Experts of a small language model: 419M tokens.
Below are experts of layer 3 (counted from 0) of a mixture-of-experts language model. Rows are named router (the router's row for the expert), gate (a neuron's input weights, with its number), up (a neuron's input weights, with its number), down (a neuron's output weights, with its number) and show model dimensions 0-127. Each number is 50 + 15 x the weight over its row's rms, rounded and kept within 0 to 99.
After each expert's rows: a language model's description of what the expert responds to. This comes from a sample of Wikipedia text that the model never trained on.

# expert 10
router:30 71 38 62 61 68 37 68 53 67 29 62 35 33 68 37 33 37 33 42 36 30 34 60 67 33 55 32 32 67 53 39 67 31 52 67 37 35 66 67 32 65 37 65 53 50 32 68 68 38 67 65 35 65 60 36 56 62 37 64 37 70 66 59 62 61 45 33 64 66 64 70 60 65 56 33 41 60 39 61 61 68 33 28 68 60 38 63 68 40 68 31 70 66 65 66 65 40 67 69 62 36 59 64 64 28 38 67 72 33 38 69 67 34 36 62 65 67 68 34 30 64 37 35 37 69 58 34
gate1:50 62 53 63 40 49 47 45 36 60 52 47 24 73 53 34 36 40 29 60 74 76 80 58 35 41 30 65 49 71 45 53 59 53 39 42 29 54 30 30 33 39 57 25 23 43 72 83 45 41 32 58 50 59 44 39 62 11 55 25 33 59 29 72 58 66 73 38 75 48 46 46 40 55 46 75 53 63 60 60 45 40 40 62 72 42 53 68 45 55 63 44 51 58 61 66 39 36 70 59 66 43 75 24 56 41 43 45 42 52 45 30 60 50 43 54 80 28 49 42 11 72 36 24 50 39 69 59
up1:43 35 56 24 47 40 55 55 41 46 66 39 43 42 32 68 49 26 83 45 52 57 23 43 82 27 66 68 44 39 58 40 59 52 51 33 56 36 46 37 49 70 60 69 58 55 72 65 69 50 71 42 42 56 60 28 66 80 43 53 19 39 44 37 48 38 72 32 28 46 53 57 79 56 54 39 47 61 49 47 47 23 41 49 59 51 28 14 59 52 28 74 41 43 50 62 61 41 62 51 60 55 51 40 38 29 33 52 48 18 48 62 48 23 52 89 56 33 77 32 52 72 62 42 24 45 54 24
down1:62 47 51 44 49 61 43 48 52 62 26 78 38 49 68 40 45 69 63 46 59 25 59 40 21 22 57 51 44 60 49 56 40 34 32 37 40 49 77 38 95 28 24 41 47 38 54 50 36 55 47 45 39 44 82 64 41 46 40 59 48 47 31 46 70 65 42 55 45 53 73 53 52 63 53 37 49 38 43 50 73 70 44 21 38 23 23 64 54 85 17 39 28 41 48 89 49 61 50 63 58 30 45 51 52 53 44 73 67 50 67 53 64 59 56 42 48 46 59 61 44 76 59 47 93 36 67 51
It responds to: Nouns like death, date, born, name and final after his/the, plus digits and cells in election-result and statistics tables.

# expert 34
router:49 62 37 58 54 84 43 68 63 65 38 43 29 37 64 37 40 31 37 46 35 40 38 59 55 35 68 34 28 72 31 41 72 45 47 59 32 32 59 65 24 71 44 62 54 59 36 60 74 28 45 63 28 60 59 25 56 55 44 68 41 69 70 65 63 65 58 29 52 64 74 58 65 72 62 29 35 57 44 66 48 74 41 43 59 68 38 58 65 41 61 41 56 67 62 65 66 36 63 67 41 38 35 72 62 43 45 69 62 41 38 78 69 23 32 63 66 69 60 39 24 69 39 37 32 70 61 33
gate0:37 59 40 39 64 44 61 56 44 44 24 54 32 41 79 14 23 80 28 78 45 79 35 27 52 24 55 83 50 55 55 52 26 39 73 62 52 32 35 43 55 79 55 50 50 57 58 56 59 24 45 78 43 51 61 62 35 55 25 74 55 53 42 42 59 58 14 36 53 36 42 66 59 56 65 27 33 33 32 29 44 55 40 29 53 53 33 63 42 54 43 46 55 45 62 54 44 19 71 51 55 27 41 45 46 55 34 48 46 48 45 67 33 31 51 45 44 40 63 48 20 43 43 20 48 53 66 40
up0:60 35 24 30 37 68 50 60 66 38 47 33 32 57 57 16 49 47 51 49 52 65 64 44 43 64 16 51 43 65 82 57 40 54 72 44 33 56 25 43 69 46 72 50 59 47 54 40 27 35 46 86 61 43 43 56 53 29 52 47 54 60 61 72 75 51 34 56 41 57 53 37 79 52 83 48 31 60 44 17 29 70 64 44 42 79 58 60 44 69 46 45 47 45 70 69 47 37 52 49 47 62 35 94 39 32 60 46 27 63 52 67 65 58 63 53 53 50 50 58 21 50 59 49 75 64 73 42
down0:58 44 37 56 57 26 64 29 54 42 31 54 57 72 62 47 38 42 42 59 83 50 47 48 66 32 26 42 23 39 69 55 51 42 66 26 33 72 37 26 67 53 54 51 35 56 54 49 62 71 35 52 73 26 45 41 54 40 18 77 59 56 67 66 48 62 70 36 49 62 44 21 58 74 69 16 29 35 73 67 36 61 65 48 50 88 72 90 57 73 38 44 36 35 62 28 50 58 64 68 50 49 60 43 33 53 59 32 55 46 38 55 46 51 39 64 54 43 28 56 47 51 68 46 63 61 37 51
It responds to: First and second digits of years, days and table numbers, often after a month name or in wiki tables, like 1928.

# expert 28
router:37 68 47 64 50 72 40 62 62 69 34 51 35 37 53 45 30 38 33 43 40 29 39 61 61 35 56 41 36 79 45 41 78 41 65 69 38 37 63 67 36 66 51 61 54 64 37 72 69 37 57 55 32 68 70 31 54 58 35 69 36 66 68 60 68 66 50 41 62 66 69 73 68 68 51 41 44 56 46 76 54 69 39 45 74 55 39 55 67 27 71 32 57 70 60 73 60 41 76 64 46 25 53 66 62 32 40 77 61 37 41 81 74 31 43 67 63 52 70 30 38 54 41 50 46 68 64 28
gate1:38 47 35 63 58 42 68 54 40 49 65 63 44 49 52 34 57 34 25 09 51 38 63 44 62 69 29 48 64 49 48 32 46 56 33 61 37 23 50 47 48 60 51 66 62 24 54 15 29 46 44 66 71 32 39 23 37 28 27 54 48 56 54 73 39 56 61 35 59 24 68 32 31 44 63 52 41 39 51 37 51 23 28 51 50 37 59 52 44 29 50 52 43 37 43 39 54 62 68 64 43 07 33 46 77 90 32 48 35 45 25 44 59 65 30 48 68 63 44 68 51 49 38 36 69 55 76 56
up1:63 37 52 20 42 53 65 59 43 60 68 47 21 65 55 40 84 40 53 17 59 37 45 34 37 48 26 55 51 37 45 37 41 68 44 35 64 23 27 46 73 49 72 28 36 27 68 54 23 47 44 59 57 29 32 17 50 42 37 66 68 43 34 72 31 66 72 42 45 35 58 47 62 33 82 69 29 51 71 52 29 46 51 83 33 34 55 48 53 36 62 57 52 31 67 46 33 65 35 34 34 35 54 41 58 62 58 55 51 55 47 46 65 71 49 40 44 31 48 56 32 47 51 40 66 52 85 45
down1:55 58 17 50 53 49 49 39 27 63 44 72 45 68 63 55 70 58 32 23 59 68 59 27 38 63 40 52 47 38 49 47 33 41 52 56 51 32 65 50 26 58 46 68 49 55 52 49 39 63 26 42 62 81 41 56 67 69 23 64 34 40 50 31 78 51 57 51 56 68 40 29 36 24 60 70 62 32 19 42 41 45 28 46 53 55 29 72 87 84 37 33 27 46 53 45 46 43 49 78 57 56 22 49 38 56 56 43 23 70 49 26 54 58 64 45 49 32 54 52 45 50 62 13 40 41 31 65
It responds to: The third digit of four-digit years after 19 or 20, especially in date ranges and lifespans like 1885–1977.

# expert 32
router:33 61 36 65 59 70 41 69 53 66 22 58 33 24 61 41 36 36 31 43 33 21 38 70 62 37 62 37 42 64 57 42 65 31 48 67 43 44 76 75 29 72 37 66 59 66 39 51 57 31 60 59 24 71 78 39 61 54 36 55 28 70 61 51 64 66 64 39 58 68 73 67 51 71 52 42 43 62 43 58 62 61 25 21 59 58 33 48 63 37 60 25 54 63 60 63 59 38 71 73 56 46 56 59 70 42 34 66 62 41 32 66 72 29 43 50 62 68 71 40 37 64 26 56 41 64 55 28
gate0:63 71 71 50 47 36 76 26 45 58 67 57 64 46 60 30 41 54 50 16 80 47 27 45 53 46 68 43 50 46 45 50 45 73 35 60 52 46 07 59 48 49 54 79 53 33 57 28 68 53 59 74 45 53 19 34 43 63 34 42 28 40 47 38 64 51 48 38 67 50 40 32 71 59 57 53 67 21 57 18 54 49 32 41 59 41 35 71 65 69 58 45 43 45 57 61 71 37 74 54 79 50 50 59 69 75 12 36 45 40 51 53 72 38 30 67 49 49 41 48 62 78 46 43 43 45 70 62
up0:48 79 79 46 40 38 26 51 78 27 31 83 48 59 51 57 49 37 68 42 64 79 67 48 47 41 44 32 71 53 35 57 42 39 58 42 45 48 58 35 40 44 69 42 80 84 55 59 65 66 39 56 58 08 38 60 57 35 58 66 31 61 19 52 26 56 38 60 66 61 48 43 52 52 54 35 32 60 38 56 44 58 86 55 63 40 52 26 52 73 57 63 26 45 54 48 35 55 41 50 40 22 29 23 37 69 53 40 43 58 43 60 36 59 42 33 53 56 80 59 42 29 63 36 35 69 59 47
down0:54 55 43 66 41 32 54 60 80 53 39 16 65 59 58 47 57 62 44 77 57 60 53 24 52 69 42 50 45 45 54 52 64 79 36 50 37 45 29 77 36 48 27 49 45 67 61 49 44 39 61 44 62 50 45 60 57 92 44 24 63 23 30 83 43 71 79 43 80 56 46 67 55 35 55 83 53 40 77 62 57 43 44 74 42 61 54 57 26 61 51 51 19 43 51 44 59 48 36 74 81 53 33 49 65 74 44 62 60 51 60 40 54 37 52 75 35 60 58 62 68 70 42 54 51 63 34 39
It responds to: Pipe separators right after a number in sports or statistics tables, plus final digits of years like 201-9, 200-0.

# expert 46
router:40 69 42 60 74 66 22 63 67 67 35 47 34 27 61 38 33 43 34 53 38 30 35 60 71 31 64 34 30 66 42 37 60 29 55 70 35 37 56 66 32 65 38 65 58 53 42 67 60 40 73 59 36 61 69 34 64 59 33 63 32 71 69 47 59 62 53 39 69 64 66 70 58 61 60 36 53 62 39 66 65 62 28 31 65 50 31 63 68 38 67 26 61 73 64 66 65 45 65 70 71 36 43 60 64 35 35 66 60 38 39 63 64 36 35 62 66 64 67 30 38 66 33 35 25 72 66 35
gate3:23 39 58 54 51 58 51 59 40 56 67 23 30 35 72 32 68 37 37 40 49 52 72 20 78 32 60 23 36 44 62 49 45 54 50 37 36 42 62 43 67 58 37 67 40 81 43 48 54 73 46 57 66 51 38 38 63 73 52 57 46 60 69 69 47 56 44 72 63 69 41 32 49 69 60 57 55 62 63 52 46 40 39 74 44 51 19 52 58 41 42 57 48 45 76 56 99 71 49 70 67 56 47 55 23 62 20 65 27 67 39 61 57 67 37 49 32 36 54 46 25 41 44 73 38 44 73 51
up3:74 51 59 55 61 58 57 50 57 43 59 25 48 66 66 32 64 56 30 60 39 57 31 84 34 49 64 39 85 48 58 59 68 61 46 71 37 56 44 57 59 29 60 70 61 67 69 50 43 42 64 48 34 59 73 61 58 30 34 43 69 67 33 31 41 55 84 70 30 57 33 59 57 39 60 31 41 49 62 77 43 40 59 59 67 32 69 59 35 42 36 59 53 55 42 49 29 45 58 32 73 24 44 56 55 26 59 52 88 45 48 23 76 29 31 12 43 75 66 56 37 46 41 39 43 41 41 54
down3:34 30 59 67 52 68 44 52 65 67 70 72 55 32 46 56 70 67 36 77 33 27 44 79 76 44 61 51 43 65 69 76 37 35 54 71 53 47 59 58 25 55 40 24 60 80 57 45 66 71 51 72 56 56 35 57 52 42 27 49 43 59 40 54 76 54 26 67 65 32 57 58 19 38 58 46 53 39 27 45 51 45 36 32 70 27 55 50 53 25 50 09 61 64 44 36 43 76 61 73 50 48 61 70 48 46 41 51 52 61 39 46 63 76 45 39 29 56 62 27 29 52 68 65 32 38 58 47
It responds to: Mid-word or final pieces like -ium, -osa, -cus, -ida in species binomials, Latin terms and foreign personal names.

# expert 1
router:33 72 37 62 60 67 43 64 44 69 30 57 37 32 70 37 39 38 34 40 40 30 34 59 61 32 59 37 37 71 43 39 65 29 50 70 38 36 72 67 30 68 31 64 62 50 32 64 65 37 64 60 35 63 62 38 56 63 39 64 38 67 67 54 63 64 37 27 66 68 68 66 60 70 57 38 40 58 36 65 66 69 33 36 68 60 32 62 69 36 65 30 66 66 65 67 64 37 65 66 63 38 48 60 62 28 34 67 69 33 34 72 68 35 35 63 61 64 65 34 27 66 35 36 33 65 63 32
gate0:32 62 50 54 75 74 60 39 45 33 64 44 74 44 16 03 71 49 65 37 66 59 53 38 43 54 36 43 54 55 31 50 46 48 28 34 44 71 36 42 57 57 35 78 56 60 53 68 29 60 62 48 44 47 60 61 75 32 22 59 61 51 42 53 59 54 30 58 39 50 47 50 33 55 82 42 54 77 61 40 64 49 39 36 41 33 31 81 61 55 41 32 63 42 54 48 80 54 67 46 39 42 58 75 74 42 66 30 58 61 57 22 28 37 48 33 55 66 59 36 61 46 55 43 07 62 46 58
up0:40 78 56 68 75 47 57 54 79 62 45 53 68 38 42 58 45 40 29 56 43 34 63 70 75 30 58 70 65 42 20 25 73 67 57 63 62 30 86 62 58 33 70 72 59 65 50 41 53 54 64 53 56 36 52 53 15 34 58 35 63 69 82 47 56 35 83 71 39 38 44 48 53 37 58 41 67 59 30 62 57 33 20 49 52 51 84 46 24 63 51 44 74 43 67 54 46 49 44 41 50 64 41 43 45 68 51 50 61 51 60 38 58 77 60 30 42 67 33 67 56 55 43 31 32 33 51 53
down0:50 57 54 15 52 58 51 71 36 78 35 55 58 49 40 66 55 54 71 28 34 24 53 44 87 50 29 50 65 54 49 61 33 58 64 67 50 36 33 19 50 63 37 77 64 64 36 46 46 56 65 64 49 37 60 73 55 72 37 41 46 37 51 54 24 42 47 75 52 52 31 65 49 34 37 67 62 40 35 52 58 24 44 42 50 53 23 51 72 45 38 69 70 47 35 41 62 35 29 67 82 72 76 36 39 54 42 46 30 56 38 38 37 84 62 19 28 68 37 29 50 54 53 52 58 69 46 54
It responds to: Capitalized nouns inside names of awards, bodies and genres, such as American Book Award, French Development Agency, Class; also % headers in tables.